Below are experts of layer 5 (counted from 0) of a mixture-of-experts language model. Rows are named router (the router's row for the expert), gate (a neuron's input weights, with its number), up (a neuron's input weights, with its number) and show model dimensions 0-255. Each number is 500 + 50 x the weight over its row's rms, rounded and kept within 0 to 999. Numbers have three digits each.
Before each expert's rows: a language model's description of what the expert responds to. This comes from a sample of Wikipedia text that the model never trained on.

# expert 19
What it handles: Sports competition terms. Sports-report words for competitions and results, such as Cup, Championship, round, season, match, scored, touchdown, half-time.
router:436499494428425489498467601530532456496501503522530477505508485554442444461468482484471525507587558425531515483464473422524562455475444533482482545441387530573495503402419504461415609550430514417492452533478615427562490403357626451449501458468510466470471526482465514468525515505447463441493531532604515536534427539458483536539469574424441507527451506425491445444531467516483539490504547470506475488537549442485459435583538476451467434518454482439466568569577374467433490530499484555498505460405452458529538497413487489518497424536571582523448598465624499557491441494530535559558488619524507479495377503585371560548539551507565505520499529498447444533466426519486558530500461532468523454478511447517472501418475588518573535482565524454578496408477504453490551495455489
gate0:552583552454440471523452541499483473522519477484487478417544465464519505467457485563518501479528477446541430480508441474562550465396598503488484545546560589565495537501511503478476492559443512474464449492499493509450467540555532467487602498506445449555541528414495534504544494424447503448493463517543570572530529559489548547448442517459344467530416584434477558436597430506507576486570462492464562470562494529502499468530567449494456378527559523509479405544464463487455538620613402463484536471472534521557429574514486496558501464441499452578459502485535561475472539601369499560447551449496569462497513546548455472548464479498540518488562453505508483511501431543434402568309499470508474622619516522488582453462487559582540491458508581496459472457511506480413450434502499
up0:487539448505528565532537528503521554518492410470447493451511580491447512467494474443533527531517568486480561550557528414533450505489543486458479529483441530409413539485567544536534450489515430461549579536534536471454389497474489478526532456519539584538488453423454478446492561519477488443550500486487529545505555507429549569488478395460479535498516480445436480460441469582667526423485392466489516551480400387511439425502490507566470567517485525581469506496402530505489461449575524475461602469639549646491485450487551509566499576344474515484406469567479495517600495462547491520520441541502462427580498455508476521545523515537528491503486439489553522550564418476527494438427672529477510463502426471518559522436456480510477463428566459557511505539595490592503479465513445

# expert 62
What it handles: Time spans and sports seasons. Time units, year endings and sports-career words in athlete biographies, such as week, season, century, 2008, Championships, contract, appearances.
router:327457495364432524469417534475544491503630448522495548573507495579513476455516496425470451465506510449606592488522426512512626475448469524487552523493394477583498528484406523490446490495419503475381435521441557465412503528567548441470495548360597508529507464454477482453421473527446451492428467517572492504512490466523440529514483524484502556483490547463416482481551483520479483596495618471459485477559486548498479435537446478463481496503417593476493523527476496478422508553489513565437506511459425438533470466483444471519571545531539459504483647465608525549501515500531547543458487479481455450546379528526413637542472553529532453431501554485490476476551464495564511494557456494493457521473437462478472451529421567524524522507516571459441532435535463407461528548447509
gate0:302455529562443501552540491474502446512594484548503543560533450430503476498491542514507487529508423440491582534502697560544541484562458530461491410495515537536425553525504571510490538548462516532434406502417436566441473490496491499474540493483561598464562470530509501500552513519485522585513423522525523472460434421477473505381434568468468438429536578438412469489529571516488464514557471503449512468439559476524537519496410546430469458578473524488459510529494519446584526525524552505463461513502483457547438468503553539471403511484539545566546456546396384463477553507643499573576482542552406496537498465482481415431499529483543515513555555414472489476379464461577535555534578532463441591514433511563551568437459558566535474537475536534535476496481488514474481482513512
up0:497566520549393412490564549551444418519543501559445526551520515429441499549364559452523553501480515429444502544536543546583518490569436555480502457494483489510572503450462597480446549571494567485538465559550437615577546459432385441487515450478561570471493475500583476487484493485512519515539470519494569537551359497481533455381422515477508441489581551389436547445547506472525483482480475489426466548497553510528459471537431503472500454515531447561527480448504487530577427522593480487484449550540479496540494570464501532475479367453582555578601423543468415490448485413551459477582449519519426499429488334510468489439545520531484557497513523464517563497389527452471516525560607474480439522491445530514538575497564445511480563498506500533540549482500532530466476566507439

# expert 6
What it handles: Numbers in sports tables. Digits and small numbers in table cells of sports results, scores, rounds and years, such as 6–4, 15, 2021; also final and semifinal.
router:458467496455522514504429464540552576502522522546469421510556521547533395439507516540395622437478452536516521539460404477498616525477510484500518557523422539482479492407501483412511576566546516411614515538506535413537479487491584470507481403421546493498501404488500453470470505412526461486570468504611502588527508436418492553579411559467530448534447517506501539497536531541475423533422497567524476496513550524525485420548552480538511472443445557487554533493542438438498494458515503530471546494520541424472522510498481533501549483562576537521473480502640421525484459459595496472498460567511461436491376524597372547512480562490441483500610499489575445500548512508515596625504488472443424460558524473498562587510461487552599576478517561507594531431473587509527481533507460
gate0:406447511553547527408510438576469461493492466499536491501497452522467489504471556532471519468506541455493541447489442412514490508467462611506526640608492451526454500587530493506440415480437515582504510508506496581506596393481476580487434440546447555527504462441407497524404597499513509527547468490557493454555458427486423454498580527453602549556575588447561488506582518542560529511460413576425510478530498484482464555445521562591464500451518518505474543518504471522429505469522549481483495547440495477570470489547573553398460500515474545553526418437565495510531465432506485524521593501548396489512461489501493457443530563442505424483524564517482547614480448482454499574504465441426524538566600550580499580606584362516530606496512491429486454512536492547487467523573435
up0:459472525432454550609462503501433498624501507579435550458467517468540538425480463443445466477539467558544633537480452476500519467488527476487443447529570481493605506419515468546455525508492425518508502487524486419488544504496493528536520578553446508460419539496542470472446477494424523539481513373573536471446518369525483545529518494547457486479506522588476491529569377518488511454483494407500503467578563479573416555485579452545460436621479533484450592482518514488539399455535500435463540567577532617455489481471505528564510527472517636478480500532492422514522473488513459471382509518441505385552499543526535605624492480478480485498491515475502469555549570447494556507495499485497537436381514533543482604633534505463441562471488561430459427564538588459499458487524530

# expert 43
What it handles: H and Ch pieces, scripts. Initial h, H, Ch, -h word pieces and digits in lists and tables, plus byte pieces of Chinese, Japanese and Khmer script.
router:428596478474456494467346565525492550566514516552454454501515489485510535366557551527508484446439558493476488526487492501539470578548543455560465419492488432542451480597436564443447500448485522427454527478490494520517474503559489478417479481422485475462432482537508546430430480507440445398450439506568483595623372492419534565555512541492580437495463485504483550534527470534588564517460613476461507531515524502486463489493520577559476500514495524576515537464502528509490561410465461404602497542424597489558581498446499508534476481470471525503480512522601469508540388460496547428535416563430573547461406422573368551474442579500479439531519528464481426557495396487498497478489457469501475520527453437469454608508463591455409484457498540423514531505494501434516501522505527
gate0:495521461400501479489508457410500457484464458454515512490553438547505483451514536476466552496594496507422546521494531478568575542555622448497550540487518498505441485575535523508524412468460507395527492440399489418553548557594535536597519520441446471474497564449508460469544447498446582549553397384487489462473508443472501389480527492572464541556521524402519532548423506527587464445416455630580586509419465483446579532472489569472494503490440429516602533462603450499451459553499447456426493570475456419553535490369487451448449538582513551495470469554544502571536475553535459531467459550439537553491480531506498517433423438540544527533486485545480440509493492537590428468433493457513528520438535414430475549466542499541412489497467423573423442481557526492539563576519493
up0:500513471520499429604532493467591482403500494561502470534493528526489570593495486398512531452526509462380543449512511477475509483331384574531501512592500449480506551524488517496505506339614466538511425438587561469508515459475544487508471534451455439607472535565489448518569545476527558592426476520513544447543463503553405524528548475513516492470514555482539442539532552455548575456479485597515463461418503499431441495516470555496476549515500463542412473447414461579514569450411473464515451547493436438430477518475405417446451501460496520463561418477512534528531504462596483466447528485540517541472508462472414417475545527384515466584497408434463529511549461496541518498440481495587567469465534535657553507562468480461524539496533481541429520464571449496501550560482496